config.yaml
moe_layers: [1, 2, 3, 4, 5, 6, 7, 8, 9, 10, 11, 12, 13]
router_score: "sigmoid"
routed_scale: 1.0
balance_loss: 0.00695
init_std_router: 0.0216
vocab_size: 8192
norm: "layernorm"
norm_eps: 1e-06
optimizer: "soap_variant"
max_seq_len: 1024
dataset: "wikipedia_en"
Below are experts of layer 11 (counted from 0) of a mixture-of-experts language model. Rows are named router (the router's row for the expert), down (a neuron's output weights, with its number) and show model dimensions 0-127. Each number is 128 + 24 x the weight over its row's rms, rounded and kept within 0 to 255. Numbers have three digits each.
Before each expert's rows: "comes before" lists some tokens at least twice as common just after its tokens as in all text. This comes from a sample of Wikipedia text that the model never trained on. Tokens count by the router's weight.

# expert 21
comes before: " of", " to", " in", " was", "s", " for"
router:110085145134136118132120123119129117146129175212106120126111136118166126125110118176122128119097144132155133158143135165146089141133127092130152135155128140147132105129127094117116124132161138147159074091102167068119130128122133171135135124152161148111147125121123147132137123113139076111169130124193126102143132125115109145153129149134143124118159101110118134143120103136132125134121
down0:100138181138123145155131114075146135076099122154142118125107076119149130119087146118149106141078108126107172138110164139107156133113143174082147110111146151164112082142110173121102094208133096131153124126139153142152124118126170160090120098120105132177136138176181103133168071121143109093128177142139132154118127137148111097127133156131192152123137131123148142136110146107164111080149
down1:095112119167116142124138110145124137136121112159131110127118120089109155128113125117145156123109113162151143107167172152086148116144143112115082080126131157137136166149149184141122086097112147144129084091114103132177117075152113171172103116117139122152117156102135119151162159114177122100113146117130141172123131179146089138113121126135149120189136133124098134114099097157147129149076
down2:172128147112103137066136163121141119137088128113129143160159102129102119135116148161153140110109106195119101074144121116097147136142084129124096050170133143122118083147130125133145183179109117136076132095164161123145149113110121095105165133181083133091136124097125136131146142106102133075140110144078128145164165112124120148136100115183155114133134106136113098119163169137129114144133
down3:143120144125134152150125121175140139161137113105137110147148107113143129148170116135148084156121158112138156139160129129136151115115166149126129087126143116119111107090148106144100107114122126163133113120124103116145105086099078101139134155123154152130101116114108176133158109119155161145116150116127122132148108170133110108096141122108102100165177156111130152120119142164138139129079
down4:137145141100071129137134147122134139126123137112117115146143140127138109125105135117079143083183176133148087140126161159099108139111102084115097114114129124171145166096118135135129078078150127131130132126134158089155090117085130156167099145112127139101127101144119091141180153107126188061129134140145124130182100119117160127131168118153165135109116157145154141143102134149082158098166

# expert 0
comes before: ".", " in", ",", " and", " to", " was"
router:114096143135133124124127119113122111150141167140107124136131140122137108118131105158116103132043138136163129127148134116183128207115144113130117113148126146109113070144117066171111142138170135133139131119106091102112194132125136150134143114146130146098102117111132199141121112115160142115152145106161132158146108138104112141150164128142121112131068051097137142128164132135128131129153
down0:139089120099092110127120145138099123180132124096132107134107124100116125084163114132097151132132139130147125149138145159112134119085133117107131136123065135161097159183164101142161130160096135111079132141117157114092154107103147074100101156155142101147154171144124126097150107128126109111105155095137143177137141115110161104137161105142098160132169148104143114128150136117086107169097
down1:145140131127093163091132146120102096081099088126215147121127122075153098115142090117128152097086159135116112155087109137117104119149121115098147135120113139148135147096089094145123120193145110149120110128099106121091106167137107083078168088089100110120138118165111121124122116139121131104156124154172119154135126125098152168106083165186148074141141123106155090113069118147120144146173
down2:131142119126148124164133120129145148117117095105078111141065090118122132079170118121128098145127145136157116145176135132108137094103105133189109116138132128130131111161162175151113125119169145119131131145154125148068136141163168101111075161125127126152112103078143137153133184130144134120143169111137116128103174118118142185126068129139132129120119118139165126150130160110121109148181
down3:126141140120136152118146157155129115157125136155099162147122140157120109154113183170163118151089119152165086097101102128174144121108138139150132129152137118137131128132148135080101112143142143101117114126153145116101146111163138139095126180101128115148129140132131129135136128122163123101115128107135121160197124126136079166120125151113117104085134169176118137142134122128155112155124
down4:114144135171099106143115099093131128119108086115123132091151118129138113159118128073136196147153131112116196125164130157110143092125129150132161116127106138142107171119113116154138142092106105132149154121104123105172175135126096148171148163089068087149111122128126127089127107149110096145116152134150134140172144119146149114156180138080112094158137124169119156141115152115093126104112

# expert 2
comes before: "|", "=", "-", "on", "y", "ort"
router:127125138129132128100159123122092107073165119113117138140114136127108121127129117100118147116130199122130135104147133150129074130157099138134122097077133125172113129123124115119113139140140135136127161131106160071178127139129136115115136137116141156115137126135076166125097114134155084158105135117140124111102187127121098135133121119128086124121110082093062125134115125131139120063131
down0:129121135115117136110100122124110109133128143141150102106091156141136120130158102149130115123116132093137128161126107140138118149117131103122142100096154118143112143156137103078148129025156094127173119124122126129166122133115154126110154116109128082105098129118124108104152120119142130111176164095109155105182160114127095129117107106115120141118155167145112115141131135119165137144135
down1:146106170141114115139132170122144169119098100127154101116086139124145127157088113092127137098141140116148144132123151115151139139127164088142092130147119112106188114115106101093165182090119167181108144171125150149138143099085117136092142096173110117130127116109121116131088168118088136163138101123137110143135166146084153141153133112121127137124118094119179100136143111138109138136141
down2:124135141167141128110089128143143166108111115107147148133136155153169117163084114110123157118142133146113157150124113105142131181161088109156115140174108165152125105101129165173103102180134175117155115134136137147095108099152116107142103136126133118113125124177116093120141075118061108094121132127163091146129171113120099129107102135168123151104208126149141103109172062138138144105109
down3:109138171124135120098142120172101091129137109115132141122136126133137135127137091133116130173091162102163148136151126115115093154118131128117116064116108122175139119094154152118158116111127157136146130130121143130116102150117157121108120124115122108152145096113113165127104153129100142136086181094110125077152168097157176148108201092139124160141147164078103166098165146104126137144094
down4:127148082112102082117134109100113131147131104088140131123137149154122108143128158199094161119095117141139141122072125137142141108126107107131172108141122155164137084173181101114190145188150154126135109090159111172127121117187150124094158132094090111152096156127161108098123098116148140174116143125145082108143115103113119128155112110126140155113121081115142110171153146112140100137145

# expert 10
comes before: " the", " a", " his", " an", " it", " he"
router:114100151128129129135136124124125124169126191145104147119108138118159118134074124135121170142082110110159137108122136140203126112136164070119128153105077158118095108141120142116116050133178124130157117084152106117124133122121126138099135107123146099103137125105131154125126129088125117114094129098185123152105134118125086131141113172151120121110147119139128148129113152143128123141146
down0:111108130148155125111125136100120133113129100145136170166144143102095127168170110102119130142102150140144107155159118109140134160143094094129143120137124112121087131150135136125120091043123135131128111110124129125121133112170106143133120112127185106154160149154122112130158161171112104136100114141097117115102146146134085136089130123150130117128151137159128119092135106108115135121099
down1:117135117162100155092128124136098146145157152153096126108092150133143102126150134093133124133159173140129132148121103105097154081142158123095111120154121160160145126113151095145119085157131115126149165135080111168131124120112143177136145128105142126142110139119130097106126108136102122086105103102123122154180103109145111103055150107130152095147134124117117161161144134172198092136099
down2:078115127128091138130117104151138132130165140152129159151170114146118127111132129147112121094138095127156127104154154149131140149168072137147127148099110147108143109121146150132137104072101131139177115100149172083105111118093131152089112155114123124128182123130120119111107146155177144130154127140112141103105107113153143141141104122125090132129096109141122101125138160129119148130149
down3:149097149122132158174167127120107154144111098149082192147143153108135150146128105127128131155166115128164114152113091120148120109158150114135138144166143131152107133152115116174129116188150151145137102124157104088096133122128149138125157147168153111130147107138149100129135131151140176127121156177117171129139107153152108108119139125098146142118110110172092140153096114097125197078129
down4:104143065140111099191117109125155165129145149122087125159115124144157159098129154185109126133183124125126113092104125122115095140137174101098129138160132173129096137123086147113144093091142096090138135080148131167125147157135137121120160126125108110143150112111110144173139122091117107132138139148121120112124128127122107124144156128108105107115110166120091166093156059173099159127211

# expert 13
comes before: ",", "s", ".", " (", " and", "'"
router:114086133117127126123132119135110120179147206103129135133118135117112120130131120188120114127139133106159136106130133118141079125170129119131172153159117127142105132135113030137122137131204137136135117123084088087132146138126134164147150121141128126178101122129098086126110121125157186133090133136166139125148136116112122128199135132137097129126120041127098130141144129126134127101118
down0:152160114135128141166128139148111120109173098105111088099111123131135163125121112122101182175133104119114157156115060111105098134147117160114148167158126096137167097119131095118142126136155136157110136119149153123149133144160114137119125143167119138152138119106146088117091139150143113136163106142125123143121164138135144125125133109125094161102167128121118157118104131104120146066124
down1:093123103137097114105112090172161110163119146132125135164161158123093115133146113096124124144144173133158124138104096102145127133117130143185144153154140134078124154124103119156140121244168104101114166154111096167128114141122123135104099100126135140146117121069118093127107116143137145140141156100130130111148070106093135122116118136114115151130116122112107158108103136079117094122136
down2:085093149140107106121161100169175122127104153148103147161147098131134080156161163128129171115117153141117110092159126106143133128191122158142135098116162106099114108126145170123121097097127108146143119145129164128135135144111157105114124127156139164104146128133122119090118100107124142147134150100121096155115093097103127093142155119122140119122106201122115167056101084117098134131146
down3:148130143115149146142173129105157127172129125103114124136110128104069124172126113111087154096137103120125133139123133162109121147085116105131137123113116155109142165132147102147121106149071124166113158188146104121127124170109120141134112089133122130168146152105114135123129158083135109088135124149112092144153116133123124130149149137185115117134103122146057090117148143115150168144125
down4:128111156088096122109112125135112141135131159180086129114135157124139144113137113117126095119096101101126129132127132074089108095168157092103149098159130122122108094128136130108126133043141100127108114162106125169073108158126164117120070124094165101104096134117105089144102146087108102129128104154136104099143125108139150122128093156135151144110127099104112131122101148114109151146103

# expert 9
comes before: " the", " a", " his", " an", " it", " their"
router:122148137130137129110147121122128115188143194157101159118115140125145118132094118125120195126071131117160141124128144115203140108138166115121141147134114151113101100134122142121105056140175117130173118100135110116104122122122141145101133112149108113097137117123127142131106118082152160117124146091166142123110107122128106134114119154146121116119138131137121134128122125128130121113209
down0:128152137110104144132113131154129142183151130092106128097135127148086162159128126135134091109146123119124132123079148172123151159133053174128100141118141113131125141138153100136166113145083141144124137153132129153138109136083112137103133142143154094131140140126138138103133090110088151122110106155123111116135140144107140130140148091084114132138138107160117158131126134108118130104145
down1:125110139154134124146146151156133171151128163136122119095133095092132196123110091085099137181135153142106124091110153153149108126176142098131112106139138161109126163116107106131124098118118136135095097102124106086035130136130101146065139120177102086101169101105131138163120109156120065170156185114098100131156144108136145137142128135120147087103152103167135132176141145108127174165126
down2:092139125119135143156143139156152114124139118124133087100133125080061138116136124142141117120146120123137156119094128120153129131130108177159128144159114129124111105131132131144129093182109130168165139128114093145119117150113120122125133138129143096132119119104141115101093133087104166113143110160160144128076122126123070113134149111137144194150121104129139131137156123122098136146141
down3:110137100087083075171100117117129140138110092130160141139118156106138088112153145149122137141120134144114129120132134139175133134109095132126122127145136081095065122067107104072118088119098138127139138124136139102158131153108142109136165140093114073114108131153198132099118171122138100112094122128143144149123162185137095160124113140131088143137152146132109146161107107127121152100157
down4:127164140134137123131107130097147126108128153117171143119107132142096126138098123113171118127125163167110136170150119161145132169096122147119094104103115149081151116133102129154128145159138116137086111148138134112114134142103127120144108117133144147114044132078102162105175092139140138104143080130091126130137142112118143113163119137116122110120100117171100115104113113177128122109185

# expert 4
comes before: " a", " the", " to", " in", " that", " and"
router:108108138147130126123125121105130112148146177165101142138113137128143113122119112155121149146040130131170134135136140117213133204124159102130134136149124155115087071122122105177094106134175137133163116076126151049102168127126118149136140100140140149095145118114127153144119124093168111107144135111162116137143098137114104139176139131158120118128083104135141140130156101128129123128144
down0:100114136149121147120140159076129129142104131074056160151094148098142174137121129122107197091085102121118070131122150116094121106116159105123088137076107153098120138096126137111089129152132121145126091136166053128127124125140129164121129129155139137170117130135115151139130127103103131125128112129142127130087148130144185138114155130107109162095137103107156155127137118143080113132136
down1:178104176120077120113101110137104098141129119169128128141077131140107125123142081131163152126120140151138104180127120125157131139175112154133136096138144153111104098147119106134150126126117164095126124141135111139115138147143105114120114102122098130120108158092164136109127153123107126125108103125142133168175121122104158124155155105085091135130136103117150132139130160137152160086099
down2:137134125129121107131106150132126136146161119175143111138132129085178095133124119147146134150106075115149150129154109138107089103112128155134104100113134130115149174139155139156109127113131114120143135132159091123143148123146110100094097119137165119117100145131141127152103162141121096139084151121105134091127092100109134122133119133085117145149125138132087125141138125159079143104122
down3:069120125097119068117171106080122112134098120152134077158143125130132093146150145109099109098090129123160089154118103103136114085093149119092153118135127123123125099171118133095117090187140132122083099125125116124141097153147099135166105138163150175127131147128084122123141077134113141136145126145104130167097190119128113092132131125109103116135112130122145127179111109123107149112119
down4:135174109125128133089129120117164140061124133149108158093134135108135102101145133109104121150082056142132139106116145083147138097135099165096152123155124107101158136147124097101142149103135152101146111138121101126099117109130106127137103152131081135087109173192128162116117125138097172118128113085121117124132155162112104087068094120124116073126085092099139170122095132183155137139103

# expert 16
comes before: " the", " The", "\n\n", " a", " In", " \""
router:107137141132132119121130117117131121161100200171102133090116135118179121138101122140118139109066119117187137133122133139158106113111196130135115177105113142111086108144112137132103093132171143137155151104170117126138139140117115166068135103136170104081152121117118183127120127100127108112110136098174129164087163119116111144148148166162136127107144125138127141124138169149125133145149
down0:138078115115136091113119157122173088159151149136145185109126145167148090118121146085160118143127125116106137182137111137128160121133137102183125150119146107109119082124147106147077140082138087152107144139136097120149087123135135148096164114071131108137075088130137164167146097109146102128104099113126130132190109100105178146128133128092140086145166136109136124148118101148136113143134
down1:143103146131174150120118103136111143154104152160119136149125094088137169126161103103127088132090117148089141126133122127134112180115130161122154142124131134149169136123121101133137114236151088131114118122119143098167144115123099122150167129150174146114169107126100115167147116144133142113174135082101104117092096127165096122105155164118148123149133159108148140092121153133113091131131
down2:130136166144150148150119094125129149150119174112085139124131119152075144097143113130165135118164098155137153107157131126109151095117147126136132127139120145167148119169163121117146142000143146097134155115151144142144122127122165158145130122139147095133144127108127083129134143137119159101163174121161160080097106167136120125105135148097133171150139131139120116094151114102134099118139
down3:085098170163146165153146158116131137114127134115081157137128118096136115139105114141130129107141139134130106075136106089119141104122113134149110122141172138138073168127143115093074179161121165096107112127141127108132031133177091152164111160122089129112127127147131135128143088154154098129159140120122112177193150122098087153089126180131096106130118119130144162104108097146110122088103
down4:156113109143129111122098194089137084111161113114112084108100115138131134102132102171107097136108151089136156127124136181129097110115104127116124111085122100100104109116142112143111140115105163119111091138111123173127154139102092170156133117138124125104118126134144149148087137129172136133131159152126106153107110141122128136172151163113159174144139126115083092155128143085094141121139

# expert 19
comes before: "\n\n", "\n", "=", "  ", " The", " In"
router:118140136127140121132135118117125119161131129187098165099131132123210120116105117121113139165092110113144143095126134124146081122140199128140112153132104136125108123143117147116115104132183131129154142104154134159155125139122124160061127115117129093096179118117125096141076127108139086113131134105134119189071151125123094136103162141147125125108147144129130139121119179132122191142148
down0:122160117125135122161151107169082107154130121107146104115101159142128114117096149141141094104147148130137164124111097093127118150110103135104130149105125123144131122145133082117112122092134118139143155137150124101129130094149130128134117129094137130135084132080109145124124135149091167152100123167157159120149164132089147147118151122124097110116179138092151133157098111155149123147127
down1:189093110141070127114124112155115102119177169115150133114170127103161150125116123137112141108162111170133132073137082093126100118115117143143143170095153130162121151148132170125139158121169098118161169166114102107155119111146122139104121160136118110087177138159129134128079119144123145144132122106136154145126134123150173077091140139112120110103054119132099106132136170086138115158127
down2:086162097145110127142126110110113147152178149143092096157140119108130150128166153167115129133128108157129129127087105120142159066130143164118104096117131132123161134169109092122132129191125108139115151121099138122131153122127092148135110133186108145184119166149145112123103135137124141168094091087119089118114099160138118138149128124108135139136146147131141122106093125154061118099130
down3:168143149126136120149113136110127142145104136113110110142101098184138128126139139167157139148143151089128131172101160150085131152091136174136123106171077103142151115134146201099109139179116147101108109145113177138124133099109132148130125117122136134096124105126121138152169119120117114079161161110110104146131095116143163130131102114134113104113113102118096155142114165102129074111159
down4:096130132106122121136101116118129143131163155140126150104128085119129140071119105128118160118155148215122131129144122087089131136152170108164154123124129141106112128130145120130117150171116161126154107127168118136190096109120128111128158067131097151104119123145165135157101145141101160119113178140191150132147134134126121126145123137126080142178161100116123130152103108116112115065138

# expert 30
comes before: "-", ":", "s", "=", "|", "ing"
router:135075146122129138133138134109123122135174122116110130148123138119094118126126109084121127095114185133114135062150143149143072162179089161120117112091135131151121118135125084118104144139160118139143112112067165042079127125135137130158134126163130148108110133135121127126113114122173087122155136124174107075070128134125118138105103126125127122112091067136078122151116108112129116112128
down0:120120149101116110112132165115164155090169123135106117155132092141134108118104132105113158132130117090128133147163108109104147148128115114127101087132131161155162114132149087143117101198149119119104141106080128142118163078129151099141093114124134205077105130157112134126134115118167115133146069117134151123123133141134133176183141128109159119144120131109131125153153184136147095168118
down1:134147119102154080169133156081125135157098142119109166165149108135101125136145124124146062140110121120115110161163132145081123121100079151104130135128154126098132173131115122117108134171124128125140150136152156108147156198123113119101099071109131101119107084103126117135119151096075109123122126141148133148181124155078158119123107164156103136122144122145107080133177135127112121077127
down2:133113114156152105084137158087189131099136130082133138159148123118102151125192146150163127108122140105107111136123084146165132156148140120120130129139122140092122158115125105153150140151148115116142130087130159140151109129164114157137126110104130174107152108144113121120131149149131110107123097139097161158149125134077097120091126101124159089133149151106161139143111093171113131147147
down3:137101076156112108167133129097152140169140129122131130091110139118133133115114120088126172132144131087130140111123102105126124139079142110112155146177155138134107140144109155124110134106183125103129111152144116120130193096121114175137132161137077162123125153168151105112122150159135133087115119154111144150151159114102123111117125129095158139127130127124132149117104112122055131131173
down4:165098134167184129135125169113135141164080107103120147148069097091156133113118118107104134134109080141130129179088125141123120149128154133107140112130114118131113131148098110148140117119114139162148107160111117166132127148086096117126158165100112129104110124105126131152107144124104128087131119164140144146108117106159152124137158131135138140113122149109133127132091161131118122148145

# expert 27
comes before: "s", ",", " (", " and", " of", "'"
router:123068139119120132119133126140118119169154169107126134138121138112119122129134116181124118123135147115148140113137136128139062127191110136127152148125123122143102128136116028155124135133200130140135132120072079049139147130127144188142146128116172133154102125136108076115122119128160198124121130127184124113116128113114120132183119131131103130130120017119077124142129124126135125099118
down0:118122134133094100097133155096147114091089164135128166169138124097130126145143160147110156096111161138136108119178140123135109104132121153166149103117131127149139126132170146091104138086135084100167122088140135100159160089159138150166125116186104176107131120161130133120108166140124136113170137079089142125089125152110123101131130155131166148156105136135130135123127093125134165105099
down1:110132120149166160117095141133156078140127143164146161146173111092115138131115126124146136155152124090105127157194123140111124146121055117146148150164113142130131144125069168149139101115137167118144156090103171117098170155143130105137133113135120090140129145159123090112126099135167127113137101102125127149085072139138130146099120154161148098120134120171111084127109098088169136142152
down2:127166156140125105197157087121104140136112156129130131112116143109152125082136127115139118113109114151118115120097144174101131101115146110122131157161140090126128115160124124165125142189127125092066152136121114089131110126155107182128142079136139138143109068161153142118105106066152136162110119105080138111149143157144174107117106126128097143112128094118117104113176079133139107119082
down3:143153135127136126098119141129081122123126068138060132138121118106134130123098097131116126193140151122140114143156109112139110120140114139103155088106119130121144148123112119139143098087111203083151160180121165137174159116155130114146099124118091108119107138134155142146129093124106115108108113135113102125159203101112153172135150143158123117156100121152135121124126139130152135124140
down4:132115123137173133119107118126102095120136073139147179144130150136086173099145150124152097128114139171121120097122116102086163107084157134095130127160133150134154096152093103114133160125118103148123113162137095163115161163143112142147115108157142128139116133108126162150155161148146158094125144110091110152116146117189127132134098118108120046088113112155129117142136158119147094118105

# expert 15
comes before: " the", "\n\n", " The", " a", " In", " He"
router:115163140129133120128134115123130125158093182147114160125120134130167127141075124138117161136083119100176140126119134114149143117114174129123125144090102133111095118149117138107114093129184140131162153104153140133140128132116131162080128112141151099089149121106127157119104131095132144114090134093186145137084168118122081130131119166160127134096162131138109138122098153146133149135160
down0:141141098143093128173127115150093155130124166123144116133088118148159099127154131154096173124149137082118135144077171168155140104112098147153156128158135135171162103099140123083122138110134160138139109128108137131132118122146151126139153107096158105133179114096116094122110170098118129064141139141128157117114140155119115130116126130178153139117135147084150142093155172133122146139134
down1:134121111109167134081151132127148116120086163124072120122123122115137163107116135122155103120108119142135133119098109136130134080103164124112169111115143138108125142081125096113102123199111137137106151094119099146120152203164171155180143122121111130137146149168153167117140131106128159149139160156147104127183133111097131153155132140157096117104126085160118143125137145120156111085158
down2:145123161157164159142108105135122125128110140065139144120135102122161134117139125089100151159132142132105136118138131145135164137132174123118146119122102127133105131142134138114122118203101129113116121153173083110110131109131121087089139144120116144193109111128083097135121141166107094116126153102137139121114132129109093088144135128127113127118135140193143112123140131161138132124123
down3:149120162116097104156110157144072116144091156141158126149114138151132099118136120145155133098141105121127080121129153152136163120134111149121087084106171102104111163167138167102124108133166134133151159147156108110155104152109107178094143173092129146157166119143131153149082125172131141125128167132101136158092124140115118126142125127170180073126108148139149135108137151140145166150081
down4:125159119155134146092148149133109175114075103123137129130114104157099122086125120103155090140128112140124119090113125120114111157121129145119159138129137114168157143092147125169156161131115158143134127118094130103158144162154137115139135158128120119098110141149135118142148086126107131159114084129162106139157123147142175081150129113092163143120127164132090152093123156091131099117092

# expert 6
comes before: ".", "|", " |", ",", " in", " of"
router:130154159119143126117137129106130124103133192094105139136132137136091123069131093168107122164109185123114132073142133114139116204146118114128112095133136137128130088211121030130133147140138119132136127104090156070098138138130133114144133119128089152119123125115132176125114112117147099109136137095199117171131155140126137132089116111128122125129119081098034123139119110111122120113155
down0:157151123157115120121096114139136114155162126137132112129115157152137117134105206128160128099099166165128081120119107121118085158104120091130120092127123155163122137143129133125100117093095144091134109128135114111111144130152164132086150119142097168117135141149169128191106133137120110131117101139139118142087145146083097099104142109124121131131159092126137146091135166153117108128102
down1:108152130133120163099153124152143124125143104096126149129120107117120145121137123086117133098119137124135076117165108122132099081140138167108123136114098146112111154081101152154130104172097112150160121142130135100138132151094092111127137134094118132136166121169149133165114147152179149179121090144127104135134127156113134098097164061100113115133148121140137132101158139126144121094148
down2:108159151132129134112127128128132168126138132110106074140124118143119133146146136060133101117128140159116106082104117123134145059115124150121121148072165175130098093110146119194117122180103163172131096103095116133099105162123106083118127132149090125117124158157142119149153113122125111097110120128125126097154111141139110146128114104149142133134168140086091131134152102105137106130147
down3:131181091096168095132159133120150134153122115115129100116167116132164119108099114092112139128152135113106095152125101151128131131122122130144108140141133156133098153128102127089133132083150139111152172167099121107112121089133143075130136147143105132134166186119184095155143107121130126141146147137121128135067088089083114135142088071133146105133083162157129110123106133108132159175127
down4:148154145155088116122129120087115131113116132138152114116068079118101110080140121125141099116136090086163145120149135124111091130108142122126105122128099123142113142098139111102114163137129135125124157140190097163143131114150081086177109087163112132106113120141120131142144121118131152139126120153125119148130125145091103158146138136144154131131094148106111120138127133102129113120102

# expert 11
comes before: " the", " a", " his", " he", " The", " it"
router:113139140124130117122133115115134118155099207174101135107127132127152116144107115167115129124049127121148137145128134124153119149105207109140118165128102149113094100141114118158093109131176125134149144106170121131116138139117117174051132111125158120067156116103126173138105123106158128099126137099195133117093133129110124139148162150153135128110141112140131141120158150145125122139151
down0:154113077122123151135166130101091106092157152138152133094104143149149190089101119136126098132133122109096182130166135150096112121142119110138112162111175166144138142085152073156139161110154112154139115113130115118171116090116112117135142157127091127140117139125086154124129107128151119088125126141117151146146096148103178214149163145194151138130094109161180122143147098112138137151108
down1:112120121127101121139130090132124074129138137122152111119146148110136148166080109091103148144115139143136141105167128114151166131151136094110160110133168087123125118103146154146113122123089144165099101142171153158107112099136101113113086128109109107124103130139132146083117188119123152153108152166153125091077141115171133151114170119124090121123103093155160114118159177098139129135147
down2:162171142142126103079169089118127138123138108162143098107114102142130161162102142100120145079144140113143157136113114126125117112123127119117150133141131144150171082153139154098121119149153152117105129157150169136124174102143120110121104160088090149112130107116169119124110108134087126156112112140172196147095117137157143145130124129105128099117151116121113159143079144096132078130137
down3:109138099106093139128157163121141135147126083111173193130146094147129151122118179111090118124142138138135086111145128106141099144078077120162171099125105133116135135101164176133139110173162164152178137107118156152111126138127111134096135168130108107098136136108088140114114128132159164108135182110149122118121121087123137114103137097115061129124150162121138136140158121113163105158154
down4:120145116102142135107131072141148163125144130133148123143149176135105107053135123140118203163097159114114118154131161109108122115143143124152154131117127120154088143112123138115105136104141140101124157163119121164101128133131144127127125164118145129119153134112132137184133114151127115145113141149130127134120110149139161114163093112121125076154153140136087135139105158121120134165140

# expert 23
comes before: " of", " in", " to", " was", "s", " and"
router:114059139135139130146122124115130122183150211179106125112119135129152122122112120151121131136100116126188132125146130148155084156183157074128122111153133152141134106111122104140122123133183119138149096105121111063137139125123129181117139108122170157085173120110125097131116125115159098093148134118196110122119175128116106143155174139133129131111131102118100132130134140153128129137133
down0:117115173122134119114109111130148118119120127132111125145158143104064144135170141135136129142110078115117178076121135132107085163163111119124144132120096136127106078138124117106133176159126119138081103178143096104117145115127122124127114147154134131160133119112104127147097153132114108147149104117117153121167077128113114135114088129127132109136138160149090100105132144152145119127124
down1:134126137162173125123160122123136158096113172119136108159120131133102072140167154108115139099173133137170149096129091123097105118056133140142121162092151118109105139128152165108118113091148113108150136130122137140133113110137150134183079116159151154133154112154092123124119136131126116133157113128140100172153119180133130102102161162107137119179105128137126096117102153140085166104114
down2:116138113124094151121131106146126129158143173126133107149110149109100174128151149142117147106108124127171130166166144087116163073114128130148112109149147139081126099105107126146085154161120165125124137109139159116162122128120099150114129107102131109158147132084086185108142139123144151129153127148131183078122163168116146129109136114126128127139110131131124136119183098132097151132149
down3:191157137096118076159145136139108151158129106138147114119144129158139083098125155169129127113088101099172102140118109134099141131123136097151103127167141131121135155097155164116172119175111196146129121155158137124155152137114106121150111175116110144143152120167128141109129123134093136124115136120103117130125159164108118176148114103146119112075150157141185124117133108127146186103125
down4:087110100157130121086128115138132139074143095124168163153064159143127132126146115157135141137127142100143134138181122131128149119121163161109132144099126094089138112106065122090116077127128063167109147146165113146105131168162124121126164182127092144133097134164116103118111130122109122121109121129120134136095113095126138158133135095112065154141154156138143126121128121135148116149115

# expert 8
comes before: ".", " in", " to", " of", " and", ","
router:107090147138135122127122120109126111139163180163107128148113139118130117116119112181117135125074132132173139153148141146155109157083120101131152125160110147130109090137126089147115133135178137142172103097060156070101147139128128166144145121141154159107101118117124120141122121109184115102167133120167120119165089129113114145156120137145124121121112081128132141135145076126134126130123
down0:146150101129121140165153169090154066140162128087151085183135112140130154081110107136153112124134131111115160125128164157137146113128115134123163098098090176112133152090167130144153111177155087111096128129114141150119144137113087118163135128120167127110136101134067120170102113120129152133130136121138130117122128124113125130134141169128123151139139110129157094129158097139115112168111
down1:150126162099131090113123117148151123130092141146130112124065156108130150125102121161131139122128123107114147094124127131121130130156128069182091128125113120120167147141121111095159133061124161124116155126122191170109118180147120120157112075122114133145111102107154113110104133146123137113124152127144169080128152118154157149133134132112120156135139098099158117150123123111133116138112
down2:108144137132105152133162168108149098112170110118118149167179108158141069121126122105137134157124130156170121176116124148146121118124156120098121133086105145134156176137091134108162130174111113109129122092123170087120114128121129116126119134169125096135127123159125163152156095118123135104126119161132120137082151145103100089150142152138150143155139105120134108161108126117130137115118
down3:106132164111134123112162169118143131134123090157149101124129146110150133130120103081127123137142107130091113106112116093127174127114116213144117148104106141130111139136136102111113147195145061163125121120126090093163152135149151114169120106137096133112116104094154108130106171136140110200137157156182119135146096116105138086154133108128163136118114157095148134141113142125117122141147
down4:154162104142090134171086179142098141129160144149166147109072127120145142137139121124101120075131141133161143140125172122119096113130166113115148115139103147198105112116139150143121097128136117175144122116120127146137131141116141132140140103138153104109135114101148110158075119115147090127200128125116132121136147086173152129130125144137092138123156109099134168093109116194141194119104

# expert 18
comes before: "  ", "\n", " \"", " The", "\n\n", " 1"
router:118138140130136115102133117116132117164092152193102181116123133126187117092098115154115139106090116114137141138121138108151110112131198157131130172128086135110106119147114139122109110132150140132158142104173125133159125142116111176062132115140123070111181124119124162141115125105132086107132136104138130162087180113124100132128142160149138128107150138177140137124121179144125160146148
down0:099112159157122139125172145152131158160128131123119179161134142162109125188138102123146129185130139129114174095125182189155089095148122127124123163138109127117116127093154122159115112076167164118131106154127123145152095119160106129135129131100092138111126124106116114103109115102124104144163151096095147151148171130111109108129161136121119106148126113105107118123106110149148129099132
down1:097161123117132138127109105155084149082155129108130150174092123138158141131097137127107132120129138118144197151112073149127160114087116063160122163151087131121121151127088160134172161142143091139091145138143135125092155122124152130160077156138123135124111129139141158112094104107150164130105159111115101147097173131145139144102129144137115128110089080096135103118102102122125132133126
down2:119135122111123106124099155128091161124124101113100121116138149133130126113129112119154080147137122142115115140148138130106131094137122130131177139134093135135128150099128111136189136153115123135142098147105108115130156149173127110103139107161130141124161138132086102164135134113154110139130127146158099124137078162151113108126135054113153132113124165129124134159159128127152105132137
down3:118137107113149117158150110137140110097107124102142146104157128114148111117108160147161158078129157141118106128136113116147112142119110094136170107106148138135196139110129145137143139003123115155135155116120169190097143153135075121139143098172108139140147095120153100156100141165102083120106124133112147113126176137121186122121116136152101150111152129181116183146102161114107112144129
down4:127119110166118093115117160152164125122065106111084124136148124106103114153136122116109121150106130157150176129152124107158163132136144099134096118140144114104103153113097111156161117116104127111103141144123136126097120114200117115117174112149131123132104108146085091110094133147126114098094157104172119158134146110133068138140135141131121073126071116150120134105142118158155092124155